{"num_hidden_layers": 12, "hidden_size": 128, "n_experts": 256, "experts_per_token": 6, "d_expert": 32, "d_shared_expert": 0, "hidden_act": "bilinear", "moe_layers": [1, 2, 3, 4, 5, 6, 7, 8, 9, 10, 11], "router_score": "softmax", "normalize_top_k": true, "routed_scale": 1.0, "balance_loss": 0.00702, "balance_bias": false, "router_bias": true, "init_std_router": 0.0286, "lr_router": 0.00128, "num_attention_heads": 2, "num_key_value_heads": 1, "head_dim": 64, "vocab_size": 2048, "norm": "rmsnorm", "norm_place": "pre", "norm_eps": 1e-05, "positions": "rope", "rope_theta": 10000.0, "rope_fraction": 0.75, "qk_norm": false, "attn_scale": 0.125, "tie_word_embeddings": false, "parallel_block": false, "init": "normal", "init_std_qkv": 0.0478, "init_std_o": 0.00977, "init_std_up": 0.0478, "init_std_down": 0.00691, "init_out_by_depth": true, "optimizer": "soap_variant", "learning_rate": 0.00474, "beta1": 0.95, "beta2": 0.99, "weight_decay": 0.17, "lr_head": 0.0179, "max_grad_norm": 1.0, "warmup_steps": 200, "schedule": "cos", "final_lr_fraction": 0.1, "batch_tokens": 131072, "max_seq_len": 256, "doc_mask": false, "train_tokens": 635900000, "max_steps": 4852, "dataset": "wikipedia_en"}
Below are experts of layer 5 (counted from 0) of a mixture-of-experts language model. Rows are named router (the router's row for the expert), gate (a neuron's input weights, with its number), up (a neuron's input weights, with its number), down (a neuron's output weights, with its number) and show model dimensions 0-127. Each number is 500 + 50 x the weight over its row's rms, rounded and kept within 0 to 999. Numbers have three digits each.
After each expert's rows: "comes before" lists some tokens at least twice as common just after its tokens as in all text. This comes from a sample of Wikipedia text that the model never trained on. Tokens count by the router's weight.

# expert 86
router:549461509491526393450534449534400521573580503510531552467477590563452433470483467467496541477566551530428436453559412497631479492480491588478520566497505476536499552514471435461570552466463520461483490441412556524443430444468519411532620542544473408508407427530531502500502551454397496533491451562516486439474510533500424418528550460434610488502488526536491518464459551491458426474483
gate0:433418556461535510530378540549495430480537503489484480446558509536378515510566488539464488466430517482482469489522518549517512455474470551496633477435582525542444515538538479385515523525507533431570462468463541546549579534485506482536462499607428500438492446537538528389515597590535539468583445559549541547434493505442533536508477581537496415557557546530436540493612524475514438454465
up0:536551430514431462495638409474497545556461627539520531555420478505589513471440444496526530475503497544514514562477501458427433503496423426446446492513404481415527473500429542550465480484552470536411437541546515526465432483500469521455523482379519547550535556472464520558571476394478458535454490465421476477597491500559464456451571496461485526477448472420556367513429483509504495532473
down0:493511539476433546484467565471533449493453499486392516568532497584545493439483511527528398463511413487461489503473550506467508455554491538560376436484484491528510601482608531395399585562563468490511470555492553486447474480502500595453563574458495422451594544481536457424561511520569485506518443481572494475522550486536481408463493518529491483429498467472599412579509452415562437441506
comes before: "\n", " ", " 0", " 1", " 2", " 3"

# expert 107
router:501535508466502539556510542509473408554499502491432471473519557409462488425521579597462528601554474500500492627541490583480465378469496470506475563428431484473435469571439489435505450583510502501527422523422451533565496508505542469511566439507619509416588497453558486459564536515551525484516516528453506483498507532394425542381466519464389486416532514512512503472502505512601445525519
gate0:422566477519516489440483497517532556510555515501503459497421475508491390505542480551482537556414433562548448520515489451518480591460530555438583512495518434380361462459475483517432379443457411536497588514518530511463435566508509540550543514458444507529505549508450524476498421461460555510484508570486518439667505541457513493488607396412498488530515470458495563507440484527543503518566
up0:517490557540454506555502449610498450479514500465442566426465540430472623552530499421501533517459454566507460537558561499511565428481499513514477511475476457397559490493511518457451450548526525621478538459480444481640585521384481477388515552577516481454552533609488517447516483461472445450507553532450532520447490459468489527452586533521543440504519456552483456440474625445544487436452
down0:458523470470460471493452492563418507606569486396432470516467512424439539538495540338590506467473471468499534512514505557425488420497460459561556613441518494507524539512469559543430478535487499506463396496470449477549438451529513462499549502499495466520492537533642508414476494499467571551437496565511492448449541437533498548482529494510473395543439493495530409408477613495558429557507
comes before: "s", " of", ",", ".", " in", " and"

# expert 52
router:570470475454537533535554482403631482421550542457524412479485514533489547484572492517537404417509472581617514526585496528564463478445638439432474503502468492416574446437523496534559596482569490484541499464531530519426457540514563577505512505470535486549597522530542556563472504575491464485541574528531534453450581506450508546401463473452508532515540497434487537582476540559454492504465
gate0:511471458467563423461340481590484468472502516521524449542567488490537509429551601473567437532554418531521478476472529503459522505477475469564568409515543522485516489485540485511541465527555551510428417572487573467584545586486508493472475567532440463555441487415534476514441473538498445576545465514485525525502490460480559481528599510547507355497565536451518567468376522549562519582410
up0:538560398500474432411428534518477499459510474471542471520526481515499459535555605428589438518524456550480527486493565461413601564532431484482575395560554534455503473471488381508541487529517510509520416600430522523575523547516493496454503547523435447511373507436590509524439442534548501563550463518508536541527500478566501505532526547466467461473540538406412517466355510530539515546520
down0:338548512499568461497459483468534506541600517478547543506545560562557497451514476514503494507536389557471497393518447575497416532450383513486512441489459485475548504553472453574480507469536523447481436521543575422453472428462532509490477574466529538382531504467535521501472416556487418551527547478459512526512483476503503493620418472483440488642535633540474501468508430462487494529511
comes before: " and", " the", " a", " ", " which", " but"

# expert 65
router:570446497469437444484505533433488463399477499480423518594492571426492422441469500417515463536491407469491535449500541578530525476480423492535551466479559485428498546617577542514408527457508441574465448476534517533414490524452464524464504515473432409456500517467531484437402591470486534476543584497526596511524519439532482495481380522540499547551440530461544450463626435574522441494496
gate0:484479453517468488440481547487493372599570519529478552462546515409523556576557483545571608426462452498513581471495459459437509515547583498555446420532501578578511371500527467546461411483457434463467553490441506505458499493510469499464548417522486530500467503480520533526526492509495568529495494495542532464428376505464487499461411453545499529424484399518527453381523446526638500526549
up0:452505544524492480481524484469421502624426575536454580540544525495375435477475529487489519528473465479472399550554418515542439414484516437434557479501466421424520512508594533427427513474510539439526443499424494566490442551466518536466507561527546557515517517495502509539504558438458594507470642436586555502502411507443400546538490536523501560462422448460400449451500507525496503449500
down0:614498456514468508447502546554537450510437490513494511558561485593544486464560558446533559445459485395515551444450538422417552471597438565487509538459461544505533466514517493526564538596491502419605455564433592464443518498478492452408484596513565565505413555466411550495532495502480498462409444436532535514457512549521449492465498455451525537464457476514528559537558512489485338501483
comes before: "s", "t", "in", "y", "w", "de"

# expert 187
router:543535458463417416514492485586582479425438573553536480481459422473439411489564533539452541486468484408436450489539463498516478569446493421538534595489437375483546551547530464615492569603475450536478530492449507560531515492463520490463524556490418533485567494522450523484549544528558552517509579416495491574512566412468477465458535596485523433464475521478544477541406586476434525497451
gate0:471459529415524517514480465406491457485536446466525471446461522591512417552467500494418492670501562501466481427538517495467480438521595479453556494410520537441518496534498487635516443510479465487474540504542374474614560487617427526504506417515526456522489489542517507532504541463479523454549422538566499437520395484540483540531396463505500571481464514583479409545503556506448480442496
up0:547534436600467534581470525548485423494416476492478552493472475600542502557535514501476525416484497484502484516504482523539498503456483545559532503438408603508457494486531414478472480513531480494548420488475425585633533552551592410504546438499583525463504507462474477561386513424513421569436489544512547546443572528467515528513599557488494543487579510540609457460512469387516555439456
down0:558527463497523520504461461525387465525448511518447445517582484423561458490485394477510459464552533462540549364514572455499536522469502516501524543493555497445504539566485490511509520426372525454484519436462462543445418468538515515428571497467545544456535585525536450435504544437438574495554590348534542515534536607510434419523477541449577537557402590481516482527484497496472510560510
comes before: "|", "er", "ed", "ment", ";", "ig"

# expert 255
router:522452597534528469418452493414447480434389563499428449491406552510542538528525481530484524490443543444436587463467479457551517499449639541429438470454440496464483549496502472497524494494413556533479481529497506516506594503461500448507476536455500618597589500475528501515440550452513517571515508508342435514401535497410460509509496504419538468427473531492580519568466526478501443487432
gate0:558496430636479545461561488490429530490458503647528494554511529549539548530522560440490441454503415518531453456482471402457510455571478498459459485505561499494601488470513473504481483490452463428503492443484494493424515489485474538592619531273505546543517541442470473600595440532547503468475479485521496479564483502447427566518483566554493493490500501411498495466490510537458500548528
up0:447501591392566457529454490484577478500542468376470494465488473399458460501474433565514569535479612499459541550535508585550490560409509528540512514517456524545402510538510535469520545491500558545500474523532503479629485508516505467416415476700492471440485481569512545385398547447421500519507533510515497491434482487539586444492529443461502518496492470570505478530515484472554510501469
down0:525467532560491527593451517492555494432546436517469552415571377477546527540516465575474440460448439436501505437494517491558496520555451512573510421464511547498425496419544526515467489380484540461610477554475541603512479561432519477435469524534516436391532518523495454498528370536566436492514387535463508486462538443430494515529503469512446471453515478538392547432499498561432430503555
comes before: "-", "|", "\n", "==", "=", "The"

# expert 62
router:522496454438539499541532463444433475455567586456453509516466509586515475536412497531442523413474502544447479404564462536503490510404386540509478544515506508447488476500527492478631590530518432374455475422478562546475405453450502453526539516428514476582451513453519504508383500521465464559453437570543466520537533553455401520562503563511567585535573544512499516500472553476403496563488
gate0:518481470588416501488431491461477528582475458494517635581472559455531604517545474373485377449473466553500466563441521382519618539488476477579479447503531449541515545517426515437507454519460464484480428531571493332564556511516533526512500545540456504473475470514527489471492381496473489469509450494399455479490565459501477402482497466511505501480477467491596478559525473482441473515494
up0:595525468502522501517524504491486457508487533596475499457453509507411545497456482473500516599460519491478552432517396524513496461555502491461521522514409473551454493498509547430498530491553438569472574494484520673467472525562489496629412531383555536460514393429502470522549529467490507466445560493513469462426512540513584528476472456465517468417473503563452368591600486489510523500611
down0:636557524500483511427505435513472501447451428413473655518498558372537532472501493482513482543499435501393505465372612478491570472505517549428489497477462506568532535431488459458431494478541523527406468452514460484474507495525493462466437528480522358446410500454500480538487531439471557437425465491475554534467479531614534509538604454551552507557524490493503508519498519538489526469568
comes before: " ", "\n", " 1", " 2", " 3", " No"

# expert 240
router:456549424488489482459498479548472509509515433516565548539502554437435488493455591521485487497517466607439430520462550471567449567498568460501560424455469528530558472479517538465430462532461523454434521632457457480535560449522517477502424442498598508507480492430514460519589516516548452492424592499506492507514504413518529451449453574475373586466528462505465557497548450554476671429427
gate0:465495524515428471514489544529467435424466552439442489463463536568559518559524495474528440481593561491448443414520417523477509469529334449532404514561495470499488524486354450469628406471408520425491425577507482507508494559538488487452477486586483459489474475381485511458471526489486431431540506504484523574523453531463446489469513409518470528514471588555557509530484463516491595491443
up0:466516503483466516529539535477409506452463524464506540471446546512571532573443494512518481520559572534414462469467402540468533489460341416516417449500550450470494553475432503539523384452461509469550476565511473480483435628497488555430482459625542547506531477397427466458436504501529426454492487511474472553524491510451584539508541441458440531539441596519481552616525560529552558479509
down0:542553425553580463617486505486605483511451498448483498526473399551528519455627495510527490526524526440551445416529532596553630503478482498533548568521561427476434482501450561563468564555542506483420481529527512442498468515509447496462502489425514345538444532488507471425484495485526459516616485506482407560497585544540461545487433457556455491393486546497510501516541461515530563529546
comes before: " |", ")", ",", ".", "–", "–19"

# expert 106
router:436426533505579510485548567459558531450373529484516558547446545503520594509502449475578488493477459477465547539495453463632524481486629600485466474482475414501530508544412428515452516426527455538449496420502532520467590571437435449502520454452549550588571551493453486521439526551452559552559558481509562511421456553454474480535490463555513437445495491423542456506509552470566435548441
gate0:575574491514461451536493471483505539519559526563541540493464518529463577434430464430537541537493443538498530394388533488579523524515517535449484502581421573586474520461465427419561450509577468496498556528525470550530462588559491512499470407477460508525534479525540554459437467481494510514613470540442499423466487633524464436497551612469507435495462468581477476599421512443472506394549
up0:481402571503421484480504442507464517519534534524509494512486502532471475437494496573487479435539519442569484468534494526487495365448487468545558406517479465499562473656539528481501492518533474431493432509524518439439477471519442592631506527488490494422488545605472483485525582513438513556327495520464445537506467371422442446489518457514502518509402555526554469519617527511496500467500
down0:455421521588495497601470497510507481566576542507488442455573483492548509521463571474490471496532453471561494463618510542606569568556376489504463417471522579461473556572470558562508547509479514447474505566475594532554426561444464546423460495487531440565520472557480446508498509584555492545568529477501595543507469457474486594580486499506474398551508477568532563464543562491570442432459
comes before: "\n", "-", "==", "|", "The", "==="

# expert 231
router:458427501439485422577523629442488453465539468451489519529499530581518561452566454447535505549512486539583479544571525505454566517380637397456488534491492424461499415538506415472552569530531476419543510445508418481560443520580505560465551517506536415579561486476477506521549528545530521488538559541463563488499505569450512587429465456524498491582513466417470453583509506449498435504529
gate0:455542462507539547504460475506548538480472560539603452542439489467478500445521416454483441423364473608463523514449473448465436428464404498525493427426446535501495484504475467519442442498599550508497458512445537539483467462403468483475514524432574461493479467488566618636528447473506467563364434523442479451542515541585482462557542414477489463541445482480546501486526542464466508570547
up0:419385503472505586501445535474411403474542476386483553591536538533507486480561486565525557559599515514537476491575483470448559530475556443505433598568491386484473487498493521492512583550517422480530515455553382469443490485567516503523451426506536552543538445456478532432493519555493587505596575468575573575513502509529551534486489544540542487536603549468475448487542529574475464520512
down0:491459436595567565469596506490478461416443454499436378470605420497556417568514504445512509440594507505447501518526517555526462581494469486459528435512546464531587496560457513489541499523488467493404520503550495487507528564501467556529554523468535667505530462534492385394452510488506500495524490490590465525532441502423481489416421564443447525533508414482527437517434511545565506465525
comes before: " ", " and", " the", " a", " which", " re"

# expert 71
router:523513510520595445477446433535392523465346487494450540548509382503494488471479482434509530451491444461467479429473503432511524514498517511574395483416537445454471521385431548479502474370461478500511559463539525552536519550480494482498428477582451454529496465481518478492484533476560504416505521407391465530595459468529540512499528524522473464464520389548571405541518453567532472497602
gate0:485508527533496401442565479568446495530521438484563453510495464516495513509593405494502466544500488528456482463507431526517592422423455470475465499460526565524501527523508442476542514451507417448376583537466617552531604598466498457466590403483446432557474475559504473540387526396411472484512476469477428475477486549529481468470588476488520628437525456488472488518514508518428446437474
up0:558555480443497419431550533508535573528533455495467504409501502494514483539511470474594499352478459484476539508530484484469504543389574558512549502490505542538469503541518510464531489479448543525422533453461514558533618549460546491454459540493440437546518561601400502524437461433464437524488553541441489610556522481543549418510490559580489464509423383416469529529570475555551425569564
down0:395487467477546379550473453375493561520479490512500532531520458464422526406455568498583441623446447484490436488512512516639576505478552495534551460508578417463493464439490523504541487492491479482541519502423575575513519559492529522501452474527498482478500487483435600506508506503503459482520447475485449481514426498561515537551501500520331423416556538467563433414565465490504469568446
comes before: "|", "-", "|---|---|", "in", "---|---|---|---|", "}"